Experts of a small language model.
Experts: 48 experts in each of 16 layers, 160 GeGLU neurons an expert, 4 picks a token.
Below are experts of layer 13 (counted from 0) of a mixture-of-experts language model. Rows are named router (the router's row for the expert), gate (a neuron's input weights, with its number), up (a neuron's input weights, with its number), down (a neuron's output weights, with its number) and show model dimensions 352-383. Each number is 200 + 40 x the weight over its row's rms, rounded and kept within 0 to 999.
After each expert's rows: a language model's description of what the expert responds to; "raises" lists some tokens whose logits its average output raises strongly, later layers aside. This comes from a sample of Wikipedia text that the model never trained on.

# expert 36
router,243,148,222,294,199,227,168,204,176,227,216,229,190,212,119,225,234,209,157,188,209,226,226,232,188,169,198,183,227,169,178,252
gate0,217,199,135,260,214,244,192,195,209,171,178,264,226,260,204,174,242,173,181,255,151,233,212,195,192,187,188,163,210,252,205,180
up0,149,221,264,225,286,187,204,238,137,241,250,242,209,218,205,132,207,204,203,173,252,256,249,154,190,155,191,173,234,185,194,112
down0,263,203,234,175,112,197,135,190,196,177,182,189,165,176,246,262,189,236,132,236,181,291,181,206,198,143,261,282,136,188,218,202
gate1,221,202,172,219,209,92,253,128,168,169,165,187,199,242,252,203,147,125,195,228,146,215,185,196,203,159,222,181,256,157,124,131
up1,137,189,129,148,190,309,242,232,133,145,176,175,233,220,186,253,222,199,215,229,144,244,190,254,210,154,229,225,294,176,153,237
down1,249,283,195,232,227,161,186,185,125,225,157,178,167,210,208,239,221,237,244,168,150,165,219,247,186,151,218,198,194,181,207,191
gate2,187,212,262,238,234,164,193,206,195,196,167,217,199,190,173,179,191,162,204,178,118,200,249,242,208,96,163,235,208,176,193,265
up2,261,170,170,297,168,211,204,139,186,185,134,183,193,224,192,200,244,165,140,143,250,185,208,186,214,222,207,194,208,149,157,187
down2,248,204,293,263,174,206,200,189,250,191,234,189,199,184,196,190,251,194,249,179,191,161,134,125,191,231,225,183,141,212,165,182
gate3,153,156,245,186,196,149,161,270,150,192,190,170,148,211,227,207,213,194,172,236,208,279,156,266,202,225,227,185,187,257,111,139
up3,201,195,184,206,197,152,229,236,176,228,151,147,194,254,179,143,172,183,216,220,248,130,208,231,297,216,194,221,192,188,212,227
down3,150,214,191,184,245,200,187,177,238,228,167,226,243,149,212,217,150,185,184,260,231,201,162,221,213,223,206,198,167,251,200,219
gate4,200,217,167,232,168,159,181,193,151,194,238,151,198,184,87,211,230,139,144,262,205,182,166,238,130,180,156,250,274,144,296,254
up4,126,120,212,277,202,157,175,239,214,186,167,233,203,152,173,175,260,173,208,144,157,161,192,213,161,194,216,285,183,130,172,269
down4,190,221,205,195,196,205,177,193,169,208,221,272,266,207,227,100,162,252,229,207,227,154,201,137,206,199,225,230,233,209,167,100
gate5,165,68,278,212,236,296,264,284,161,181,134,191,227,220,214,181,110,184,237,202,200,215,160,173,190,209,180,207,180,163,254,139
up5,167,170,200,278,214,199,190,263,118,175,239,195,131,154,195,206,192,220,227,171,196,278,258,197,133,264,263,178,248,249,211,188
down5,156,162,175,160,179,209,178,186,181,227,143,272,232,212,219,159,314,125,239,194,192,214,188,143,191,162,255,241,234,186,204,159
gate6,222,219,165,273,240,180,170,198,171,178,84,202,248,214,270,185,187,159,182,232,229,263,206,171,246,197,138,197,130,218,196,192
up6,251,213,170,243,214,186,201,221,189,203,209,198,257,192,159,148,191,252,184,223,178,177,163,166,151,210,259,158,180,173,134,215
down6,248,261,177,205,186,172,199,217,211,188,164,228,222,210,231,184,148,130,184,201,254,229,216,202,225,190,243,180,277,243,206,220
gate7,269,186,166,128,201,206,247,162,129,218,195,246,264,175,222,176,157,197,153,205,216,188,193,97,258,190,247,197,181,212,180,226
up7,188,228,165,238,208,186,227,175,174,229,250,213,231,233,236,218,168,223,217,230,187,234,222,201,178,184,170,192,201,197,194,215
down7,228,186,175,147,238,155,209,272,128,189,185,235,206,238,152,209,217,241,139,166,187,167,255,129,190,143,215,206,195,220,191,221
gate8,209,247,156,197,275,164,244,263,263,121,167,239,182,257,229,125,197,200,159,245,321,224,209,149,226,193,196,233,208,227,118,148
up8,184,201,166,209,183,173,239,180,272,174,205,166,169,132,189,161,206,186,154,231,181,155,159,206,167,240,169,252,176,194,230,224
down8,233,202,266,233,186,222,135,221,230,187,228,223,177,189,172,182,227,220,208,230,164,201,201,218,196,155,166,207,193,188,259,156
gate9,175,255,266,243,176,254,194,128,255,122,238,211,296,196,216,198,259,134,131,205,244,169,236,186,226,273,226,212,152,227,205,148
up9,237,264,177,85,153,198,199,247,147,228,221,128,234,114,219,213,232,251,221,153,226,190,231,219,181,216,172,200,191,276,187,170
down9,149,165,231,183,188,105,208,207,204,181,230,183,120,164,194,193,101,134,149,250,150,187,186,214,146,207,281,174,194,163,201,132
Auxiliaries, articles and verbs in crime and plot narratives, such as was, were, be, killed, arrested, died, tells, especially around murder and police.
raises: " the", " in", " be"

# expert 4
router,228,172,169,223,197,146,178,119,214,148,205,155,216,186,186,238,242,282,195,182,224,205,228,226,181,236,264,220,266,221,244,254
gate0,205,224,217,165,187,191,179,255,243,253,247,184,195,198,132,207,275,201,161,170,251,215,246,238,293,207,201,195,185,238,238,132
up0,163,160,206,314,211,282,156,245,175,186,277,231,182,208,203,246,154,165,160,219,177,256,156,234,94,194,178,198,175,154,197,207
down0,134,160,205,257,187,152,142,265,193,234,173,186,183,213,168,188,170,139,173,169,126,183,204,149,157,161,236,240,179,229,148,224
gate1,207,179,217,163,154,220,217,175,239,167,242,126,195,201,194,188,192,259,193,195,247,133,279,132,138,135,182,176,228,156,202,210
up1,266,182,212,145,122,244,223,180,170,162,244,265,137,199,213,255,216,161,170,141,219,157,227,194,192,182,211,122,203,284,231,168
down1,197,164,198,189,198,241,194,235,226,209,204,196,195,215,239,257,172,162,138,164,153,223,169,154,119,220,197,198,157,149,250,173
gate2,194,192,225,195,172,128,142,100,198,171,207,149,180,228,244,138,230,207,179,203,224,173,205,194,158,238,166,214,202,208,185,208
up2,235,224,181,150,208,119,211,208,196,168,115,178,253,185,190,154,168,199,217,195,130,234,194,118,227,193,176,211,163,149,228,168
down2,155,174,215,135,240,180,173,224,190,182,217,242,241,186,190,100,165,142,230,247,150,214,183,174,220,217,220,239,222,224,170,207
gate3,129,212,219,200,219,153,182,178,203,221,163,199,178,224,203,212,213,246,197,227,286,181,168,190,172,131,175,277,222,225,156,221
up3,264,227,178,274,179,169,212,149,176,178,191,213,133,163,210,182,171,256,193,254,270,203,202,185,185,129,153,210,213,163,225,200
down3,263,238,236,253,169,169,167,177,231,240,194,203,218,177,219,217,142,218,208,243,208,208,184,160,249,180,192,198,180,294,177,139
gate4,166,277,140,179,273,159,220,225,214,192,137,178,224,177,199,183,244,214,232,209,213,276,227,202,183,158,202,164,213,186,231,160
up4,133,297,137,227,190,209,229,206,195,226,165,202,132,199,188,195,201,156,175,148,201,166,250,270,187,229,174,206,143,200,189,269
down4,191,150,187,211,281,210,206,109,184,293,191,192,228,171,150,223,144,232,132,153,311,214,144,220,143,227,248,155,179,223,234,264
gate5,287,250,293,233,202,203,220,224,173,177,205,154,170,222,154,244,197,315,230,232,257,110,174,195,212,209,200,153,128,220,228,190
up5,172,301,213,250,178,199,216,169,169,211,211,147,117,183,214,277,167,224,155,236,204,185,245,172,183,141,191,160,157,220,236,106
down5,118,234,197,169,143,229,196,163,163,228,245,179,196,224,205,186,219,220,193,266,215,209,250,195,144,228,143,289,168,202,201,217
gate6,208,199,187,196,283,188,235,169,97,167,163,200,249,230,175,159,236,185,225,157,238,196,166,184,270,180,193,206,132,204,184,212
up6,168,221,253,80,234,210,199,182,217,216,165,253,239,144,120,186,192,198,140,265,110,189,192,173,265,294,198,141,190,219,232,226
down6,174,203,240,240,205,232,213,147,204,121,191,146,173,247,187,102,215,242,194,225,189,195,233,283,150,265,233,138,209,212,151,201
gate7,274,154,167,227,227,179,155,177,186,304,188,163,263,165,224,83,173,271,179,108,144,208,182,242,206,245,213,211,186,211,258,197
up7,234,148,249,200,149,250,125,284,265,177,141,194,114,162,204,238,257,197,198,184,195,200,215,228,166,199,173,147,99,217,269,241
down7,111,254,218,222,245,174,204,206,160,277,213,200,246,167,174,156,100,128,188,172,166,224,240,199,213,180,244,207,223,223,210,222
gate8,212,222,152,192,183,213,217,247,186,180,166,181,244,202,158,207,188,249,310,145,285,205,160,207,127,187,187,172,141,241,256,220
up8,189,249,196,145,168,196,173,90,142,314,141,215,132,252,174,206,249,282,241,192,227,128,163,228,190,217,197,215,196,172,255,227
down8,227,212,261,139,131,209,157,245,183,167,181,156,223,212,236,259,182,211,232,181,179,150,209,211,151,150,183,229,166,171,242,260
gate9,197,215,163,215,229,150,156,216,178,176,225,152,265,167,205,214,228,200,185,228,201,207,176,215,195,254,157,201,171,170,172,153
up9,251,221,217,138,207,185,203,191,230,196,224,171,201,208,192,284,194,187,283,263,188,248,153,234,189,245,222,285,158,172,149,129
down9,206,239,138,243,210,187,179,225,264,196,271,203,240,118,187,194,245,210,227,125,271,155,226,257,160,170,212,265,121,265,198,198
Predicate verbs and auxiliaries after a subject in biographies and narratives, such as has, had, won, served, held, and object him or them.
raises: " the", " ", " in", " a", ",", " to"

# expert 32
router,225,245,220,221,152,270,175,256,188,122,241,269,91,198,176,142,149,103,221,238,258,179,210,247,258,230,152,236,158,164,139,201
gate2,225,198,225,233,298,191,199,219,180,165,173,190,138,155,201,260,260,187,235,178,200,122,214,266,199,270,222,243,164,256,248,184
up2,135,250,160,276,200,185,195,188,171,203,235,233,276,317,187,200,246,148,208,251,216,228,152,229,202,178,228,218,204,94,195,246
down2,141,154,132,242,237,209,277,188,118,235,192,160,257,165,165,151,228,218,214,240,216,121,169,200,176,196,173,205,193,233,225,238
gate3,207,199,205,208,236,181,171,231,144,227,238,224,251,194,136,251,189,164,218,212,205,199,179,185,180,113,205,230,153,176,177,200
up3,175,240,218,196,198,186,187,195,196,116,242,157,178,146,153,209,229,167,281,213,199,201,189,203,206,146,196,259,244,312,154,236
down3,281,130,182,163,141,176,142,305,162,191,209,158,216,160,189,213,172,240,208,226,158,228,236,187,239,210,251,193,199,178,148,206
gate4,153,144,215,183,234,234,240,282,184,224,159,270,135,281,230,200,223,196,233,185,189,163,184,184,214,205,227,198,194,270,173,248
up4,218,197,198,190,222,257,258,191,196,246,265,214,164,200,209,160,115,167,193,212,184,189,291,165,206,134,213,198,239,254,160,184
down4,176,193,219,258,154,149,183,302,206,199,195,209,116,131,281,148,228,213,251,178,235,214,294,219,214,263,217,194,228,202,187,181
gate5,238,258,170,249,260,222,162,213,226,144,351,264,217,233,204,211,193,179,257,224,260,187,218,217,223,194,144,294,219,223,148,190
up5,199,208,233,222,143,157,207,278,232,259,202,190,174,171,174,199,192,176,165,122,199,157,209,221,201,150,207,126,221,244,169,215
down5,200,173,287,175,176,175,239,234,224,205,218,231,263,211,237,165,222,202,244,182,215,150,187,224,192,236,151,193,149,231,218,207
gate6,166,138,203,172,167,163,218,114,219,233,226,244,185,223,186,141,214,199,251,196,128,214,148,176,262,200,175,213,189,188,207,189
up6,224,169,186,233,204,95,168,238,217,188,270,160,239,177,174,212,194,209,159,273,213,172,214,316,302,213,190,171,233,216,166,205
down6,112,256,223,166,142,153,221,150,173,210,242,242,115,176,215,191,207,192,218,121,211,213,214,190,211,211,147,190,122,172,290,142
gate7,189,177,205,235,185,147,249,216,209,271,188,199,176,172,230,258,148,128,209,183,183,139,253,260,187,153,302,177,221,227,230,179
up7,213,300,231,177,231,190,220,192,228,240,258,204,164,276,168,254,142,189,243,192,175,162,205,206,220,176,124,208,226,216,181,248
down7,267,113,232,191,228,183,175,173,217,132,217,217,233,222,111,190,170,209,208,149,227,213,178,213,159,195,207,206,209,216,152,195
gate8,230,207,217,202,115,217,264,199,216,260,202,241,249,183,198,215,186,146,182,236,174,179,208,178,207,181,289,186,204,182,195,213
up8,144,204,225,168,167,192,222,182,196,164,222,217,209,225,205,189,236,215,120,134,231,207,232,182,235,215,164,185,191,180,159,271
down8,184,174,189,225,198,171,175,138,178,186,235,198,169,168,191,186,226,179,264,150,231,186,125,139,195,144,94,233,175,220,196,231
gate9,180,172,188,209,190,250,245,160,231,158,170,199,130,243,223,196,195,196,163,193,182,278,167,171,231,151,197,197,181,256,223,234
up9,175,176,187,243,192,162,145,271,243,208,144,178,178,217,153,201,161,243,195,132,203,161,205,199,248,186,158,178,208,252,181,254
down9,212,233,236,223,194,224,267,245,173,181,190,190,136,274,215,242,174,225,255,209,130,131,173,126,156,201,138,98,210,199,265,209
gate10,184,301,190,207,194,156,251,234,205,198,193,213,240,205,240,233,131,212,204,198,200,150,206,198,220,234,244,213,208,217,149,168
up10,230,182,225,225,154,175,105,173,175,112,165,256,222,191,270,163,210,184,160,198,170,118,155,214,209,265,210,180,137,196,146,195
down10,162,258,217,206,212,171,187,185,284,171,253,207,204,153,236,88,197,163,215,198,254,266,237,233,180,155,121,228,173,190,227,223
gate11,199,137,203,243,171,208,172,296,189,180,176,284,240,191,240,179,163,177,262,246,210,174,259,237,186,191,167,211,189,250,181,177
up11,222,219,193,233,185,248,224,212,243,190,183,241,279,238,172,217,215,184,189,242,235,195,197,154,203,218,189,228,212,262,185,258
down11,125,282,217,180,251,151,226,221,231,177,287,231,165,278,201,271,153,213,226,164,225,200,202,269,142,226,199,164,191,203,217,212
Digit chunks inside numbers such as 1,000, catalog codes, times and percentages, plus city and street names like London, York, Avenue.
raises: ",", " |", ".", " |\n", "0", ";"

# expert 7
router,191,251,263,189,229,151,191,141,237,152,181,201,275,220,192,191,214,148,179,185,197,212,196,160,169,166,206,222,255,222,141,199
gate2,267,163,180,211,177,246,185,257,285,196,183,163,206,203,198,204,238,224,245,193,191,177,213,202,156,201,226,193,149,195,200,246
up2,291,171,264,167,151,216,278,187,168,154,197,258,261,243,183,169,153,244,209,194,190,276,186,227,190,246,215,173,239,194,199,258
down2,214,228,191,128,149,197,192,216,206,199,220,150,187,176,217,188,178,243,195,237,202,239,229,250,234,192,210,195,210,169,152,173
gate3,229,226,241,179,266,213,197,215,277,221,187,203,171,135,229,194,239,150,217,185,250,133,214,257,129,102,271,195,251,183,206,205
up3,203,144,248,210,268,198,151,199,167,192,199,234,260,214,214,233,193,194,308,199,208,212,244,169,253,183,227,119,258,132,223,206
down3,111,187,148,254,233,256,202,126,247,197,169,191,204,188,199,115,201,196,200,194,311,223,203,183,269,121,239,194,205,119,248,168
gate4,132,181,216,167,211,114,191,271,253,195,187,201,159,129,193,204,229,191,230,199,146,222,47,166,184,160,153,186,188,257,182,181
up4,236,173,201,240,223,256,250,179,255,239,243,229,201,261,226,136,161,224,147,212,133,180,240,198,176,246,172,197,174,178,233,216
down4,166,229,234,189,190,292,244,244,226,216,260,212,229,194,196,181,135,177,173,189,200,185,234,231,180,234,149,212,184,230,227,118
gate5,227,211,142,198,189,240,216,164,221,283,162,172,136,180,160,156,238,177,226,207,182,235,243,207,124,154,296,203,247,174,210,216
up5,243,192,203,261,204,216,185,168,228,151,133,269,100,168,195,177,265,224,216,190,199,168,227,217,251,168,215,151,216,178,213,264
down5,226,162,175,199,250,149,191,291,157,222,147,208,241,299,175,244,132,216,191,199,207,253,230,189,222,201,187,183,266,188,281,185
gate6,228,158,230,137,180,217,136,218,209,211,148,261,262,191,178,169,286,234,176,201,229,246,261,195,221,148,224,155,118,299,233,217
up6,232,228,255,215,185,150,180,233,239,160,188,238,248,191,194,145,226,245,163,201,248,205,260,229,263,233,124,218,216,213,196,129
down6,200,114,231,155,300,193,174,187,186,183,157,250,188,196,123,194,236,231,120,274,254,147,158,220,236,110,247,208,259,210,184,165
gate7,186,224,163,106,233,192,246,135,175,205,272,227,249,218,222,189,192,276,207,203,199,234,157,213,317,194,170,166,241,145,203,199
up7,213,176,217,200,171,182,184,255,226,231,219,118,179,235,216,143,175,89,181,189,177,238,205,177,152,222,226,170,256,239,188,261
down7,182,246,209,266,251,186,152,209,255,241,142,186,178,196,241,215,161,231,145,195,247,201,246,218,188,196,141,182,230,265,153,191
gate8,180,257,196,237,249,165,287,203,181,230,166,181,203,177,214,148,218,233,138,187,202,260,224,175,294,167,168,213,153,214,245,188
up8,250,190,245,189,240,134,209,241,188,190,202,279,184,230,175,181,190,213,219,246,217,193,254,190,163,242,259,221,198,106,167,196
down8,190,213,236,163,218,205,177,163,261,127,127,246,225,203,146,218,209,235,141,125,244,186,211,246,185,194,221,261,157,204,232,157
gate9,150,190,263,242,293,157,224,222,274,187,244,216,146,224,237,195,194,179,215,160,137,277,233,178,322,222,200,141,236,243,202,158
up9,237,209,242,220,139,149,276,201,178,251,180,259,184,195,177,93,263,239,184,174,154,274,215,176,242,244,189,195,149,164,180,231
down9,294,147,184,136,173,166,152,136,218,254,183,177,239,174,155,236,185,185,214,203,226,172,218,113,166,135,137,182,255,195,141,258
gate10,241,173,287,217,246,237,165,244,189,185,240,173,202,252,254,206,163,162,232,234,166,163,220,214,201,176,285,151,214,193,187,182
up10,188,214,163,222,240,193,169,244,219,212,231,241,191,217,194,237,242,174,231,227,189,200,164,173,190,203,284,194,289,215,229,236
down10,78,180,218,184,242,207,212,190,167,224,159,219,153,216,211,195,197,164,186,144,218,170,203,245,143,236,210,257,180,196,285,245
gate11,189,164,254,183,228,213,181,227,229,164,210,176,128,203,219,69,180,177,192,157,225,236,174,215,214,170,223,135,168,182,146,210
up11,158,228,160,226,211,195,282,170,142,146,221,186,253,200,147,187,193,177,304,176,148,225,216,171,219,163,269,186,113,263,183,213
down11,242,244,245,131,152,176,168,259,252,227,242,315,239,196,194,225,200,154,164,213,252,173,217,183,176,250,192,218,217,219,201,196
Common nouns and noun endings after the, a, his or of, closing a noun phrase: member, professor, friends, diameter, duration.
raises: ",", " and", " in", " (", ".", " with"

# expert 16
router,210,165,244,184,215,142,179,150,278,149,208,191,244,253,184,155,297,166,195,198,205,199,197,241,210,201,178,252,240,266,145,194
gate2,226,171,154,156,189,209,253,190,192,191,180,120,163,240,235,289,239,216,202,170,184,149,193,207,167,192,220,171,197,229,183,175
up2,164,153,175,234,221,173,213,166,202,200,208,130,212,174,192,173,229,225,205,248,201,223,160,221,116,167,190,212,225,161,272,229
down2,192,192,174,85,161,218,270,205,200,206,169,253,135,192,156,209,189,240,189,204,196,178,191,164,255,215,198,260,262,200,136,128
gate3,167,184,147,233,210,175,132,157,97,179,182,106,145,195,265,234,142,181,190,205,248,158,197,250,212,238,176,162,179,167,261,164
up3,174,171,225,245,210,305,216,194,199,105,219,201,190,241,180,133,239,195,176,172,247,193,184,174,169,147,175,269,185,226,231,191
down3,174,220,206,171,193,216,140,152,128,159,153,151,101,209,246,183,264,222,182,199,241,134,216,174,193,177,267,269,140,216,134,221
gate4,226,156,177,235,237,243,223,224,172,176,227,159,236,228,273,230,220,216,155,105,170,162,213,325,230,267,177,149,158,254,184,220
up4,223,237,235,242,164,176,198,183,221,205,202,171,187,235,210,234,199,196,172,194,226,182,228,209,182,160,212,240,198,163,235,241
down4,192,202,183,184,236,170,216,219,172,265,224,190,196,188,157,179,145,237,287,215,195,179,140,178,192,167,207,246,115,133,217,248
gate5,251,160,234,134,272,179,197,198,267,199,227,203,202,176,169,226,183,163,233,185,242,207,225,204,252,228,261,182,250,195,254,232
up5,251,267,142,214,211,283,158,229,177,262,97,237,149,206,196,239,158,209,148,200,207,265,163,200,153,221,125,186,270,234,201,136
down5,176,142,195,201,210,223,228,204,157,182,234,221,129,167,189,176,175,259,181,185,150,123,170,218,206,151,166,252,225,127,144,205
gate6,180,163,160,172,130,239,154,160,235,268,249,204,202,198,194,210,193,51,186,139,245,174,173,183,196,253,214,129,228,194,139,142
up6,233,241,231,203,142,223,263,220,215,164,128,216,193,192,217,228,190,182,201,252,203,240,198,114,265,187,228,200,182,196,177,226
down6,231,183,198,142,198,184,174,195,266,172,158,243,266,161,246,234,193,172,159,238,183,174,168,197,176,145,214,167,247,235,252,173
gate7,202,276,212,169,161,172,164,214,157,112,237,151,280,196,206,175,141,249,206,217,208,134,178,163,219,246,231,95,289,169,179,197
up7,177,203,237,190,216,145,221,309,237,288,222,195,115,220,211,185,257,244,204,203,158,156,183,223,204,213,203,276,183,221,157,303
down7,243,172,238,162,214,223,234,203,155,198,190,176,280,277,213,166,174,146,188,245,252,255,130,241,203,190,287,217,230,217,186,133
gate8,231,222,131,165,159,179,121,180,280,189,131,173,223,159,187,178,207,267,179,211,169,177,205,209,221,160,237,160,216,228,185,161
up8,217,213,191,207,236,161,118,213,196,218,217,150,173,140,214,150,151,227,257,102,229,123,240,259,183,235,249,123,257,220,211,220
down8,173,266,158,161,138,200,228,224,282,277,265,141,209,204,241,207,176,203,179,167,236,205,241,173,248,203,249,127,192,194,260,221
gate9,175,217,199,179,181,138,184,185,211,214,134,238,157,215,203,231,90,163,179,195,191,190,219,233,178,170,262,226,238,186,211,239
up9,126,218,123,235,276,174,172,251,268,121,196,256,186,235,156,159,135,191,175,313,225,167,228,153,218,248,247,191,237,131,218,128
down9,270,182,199,226,183,246,191,171,202,174,186,273,285,200,122,181,245,149,202,218,174,240,183,166,212,89,166,202,144,243,232,231
gate10,112,234,183,186,205,221,166,196,147,196,126,249,239,185,190,204,232,208,183,164,202,220,256,251,165,177,266,272,176,201,218,186
up10,202,160,162,145,253,150,190,189,162,177,239,130,216,178,272,173,239,181,267,246,221,166,136,181,229,255,220,204,133,197,259,176
down10,135,130,276,219,111,196,211,280,183,186,229,211,167,199,168,142,184,215,272,170,255,250,247,254,265,222,257,178,203,209,202,189
gate11,283,185,182,234,196,201,146,177,188,163,264,261,119,112,199,162,249,219,172,261,159,240,195,214,255,240,158,177,182,213,175,171
up11,143,260,220,176,164,196,264,158,179,266,229,168,220,227,154,260,181,144,218,86,199,230,147,228,290,180,225,282,197,185,249,189
down11,285,180,208,200,153,257,231,231,210,153,234,220,178,149,217,151,160,190,214,167,130,145,201,195,227,128,174,199,180,260,231,220
Subject pronouns (he, she, they, who, it) and subject nouns or name endings right before was, is or were, like episode, riot, producer.
raises: ",", " and", " of", " ("

# expert 46
router,206,170,169,169,201,215,220,246,254,240,268,137,312,117,223,274,201,183,190,140,179,186,252,175,234,178,229,172,205,184,210,211
gate2,186,244,234,193,189,242,160,156,119,199,207,163,189,154,118,210,233,216,170,164,231,207,126,151,268,178,237,213,141,240,194,194
up2,218,139,197,232,180,258,197,212,197,206,183,177,254,160,262,188,191,201,187,181,216,203,140,207,165,182,209,104,165,184,218,214
down2,173,196,172,137,143,202,224,185,257,131,174,254,147,169,203,198,127,262,198,150,216,158,106,228,212,191,186,243,218,221,180,183
gate3,234,133,206,211,125,222,273,192,169,229,205,219,187,230,196,191,197,150,236,176,267,236,199,147,179,140,222,112,297,202,211,177
up3,187,179,173,143,191,208,231,192,184,239,157,217,287,170,155,227,184,174,186,209,240,147,144,228,198,235,163,174,226,192,212,227
down3,219,244,155,242,230,231,207,138,155,221,168,265,170,199,175,188,158,157,210,179,166,190,237,178,248,233,125,231,186,245,230,291
gate4,254,131,165,142,189,207,228,209,201,264,149,209,190,137,225,227,223,144,249,233,253,235,216,184,218,187,191,174,165,222,195,264
up4,222,207,194,201,176,182,218,232,150,220,218,202,172,158,160,184,295,226,217,140,193,153,209,144,241,165,164,176,267,157,240,200
down4,208,221,196,227,218,127,233,235,262,157,189,227,191,226,215,245,145,239,225,177,249,250,199,208,185,235,273,223,250,237,201,152
gate5,185,186,191,226,201,136,253,226,209,263,200,214,170,147,245,144,200,284,198,175,209,222,208,254,249,203,188,151,271,157,210,137
up5,168,133,239,132,204,171,202,266,253,194,266,215,144,174,171,209,180,212,239,216,217,202,267,213,227,190,242,249,184,221,210,247
down5,229,178,179,263,189,142,231,234,241,196,156,225,185,209,212,139,149,200,173,263,162,195,170,252,158,193,210,229,184,170,175,168
gate6,145,236,179,168,187,148,231,201,102,168,190,209,170,205,183,186,208,198,206,132,133,239,222,247,267,171,303,209,264,235,124,158
up6,206,188,188,327,129,258,174,248,192,215,211,204,228,87,149,120,171,204,199,234,225,173,211,201,164,229,240,180,207,218,229,150
down6,236,133,199,239,172,231,209,244,151,117,205,235,188,229,240,188,181,226,153,204,214,172,223,269,210,213,124,200,203,156,228,177
gate7,205,213,191,234,176,212,208,235,212,261,247,176,258,203,213,211,131,128,219,134,280,162,278,166,171,247,167,170,228,243,223,160
up7,148,205,213,228,226,177,164,268,197,253,283,251,226,203,228,251,182,128,213,187,237,253,169,140,215,253,181,170,210,185,151,222
down7,182,241,166,212,244,204,212,254,160,154,230,197,172,242,193,209,241,163,108,159,189,191,194,221,268,159,146,238,227,174,186,237
gate8,231,151,139,186,205,156,200,177,214,190,218,241,221,209,329,211,198,210,250,84,129,268,201,250,113,224,193,202,175,198,101,166
up8,231,207,210,170,202,190,224,173,267,224,217,186,145,182,200,174,196,217,170,185,259,145,260,139,233,245,283,168,129,188,241,179
down8,188,194,221,212,197,201,184,233,255,262,169,165,155,201,201,216,204,219,277,195,136,160,182,233,248,173,262,184,191,221,277,196
gate9,257,185,207,154,129,187,167,214,224,182,192,206,263,176,193,260,166,248,143,148,202,268,257,214,109,218,161,199,228,298,171,219
up9,207,264,196,184,172,152,197,194,187,162,132,137,156,181,207,188,226,182,191,151,232,230,180,182,257,183,218,132,214,189,155,133
down9,182,222,185,138,122,269,241,198,149,193,195,242,210,110,168,259,210,210,210,170,170,168,246,166,185,111,164,293,197,239,191,222
gate10,244,191,158,187,204,241,171,181,134,129,166,167,242,202,147,178,120,158,145,233,167,234,232,255,206,125,260,207,214,238,261,188
up10,195,233,272,233,176,219,180,166,199,119,186,258,251,142,244,165,234,228,205,227,231,229,209,180,144,206,164,105,162,232,166,232
down10,217,200,251,176,261,181,176,219,164,199,187,247,166,252,166,144,207,228,222,229,239,212,302,192,255,182,240,136,196,170,252,234
gate11,222,249,201,235,237,177,201,236,251,262,207,206,147,165,152,183,181,247,179,141,211,158,148,244,140,217,166,256,186,229,339,181
up11,188,196,207,176,274,206,156,244,203,193,166,211,155,248,146,227,235,231,156,215,219,207,164,201,167,219,224,205,244,179,253,169
down11,248,162,201,174,147,240,162,242,198,222,252,179,163,213,195,231,275,198,91,214,188,138,245,198,206,240,198,193,211,229,159,177
Month names, day numbers and time words like mid, late and 1:00 in dated event and sports-season narratives.
raises: ",", " or", " ", " of", "–"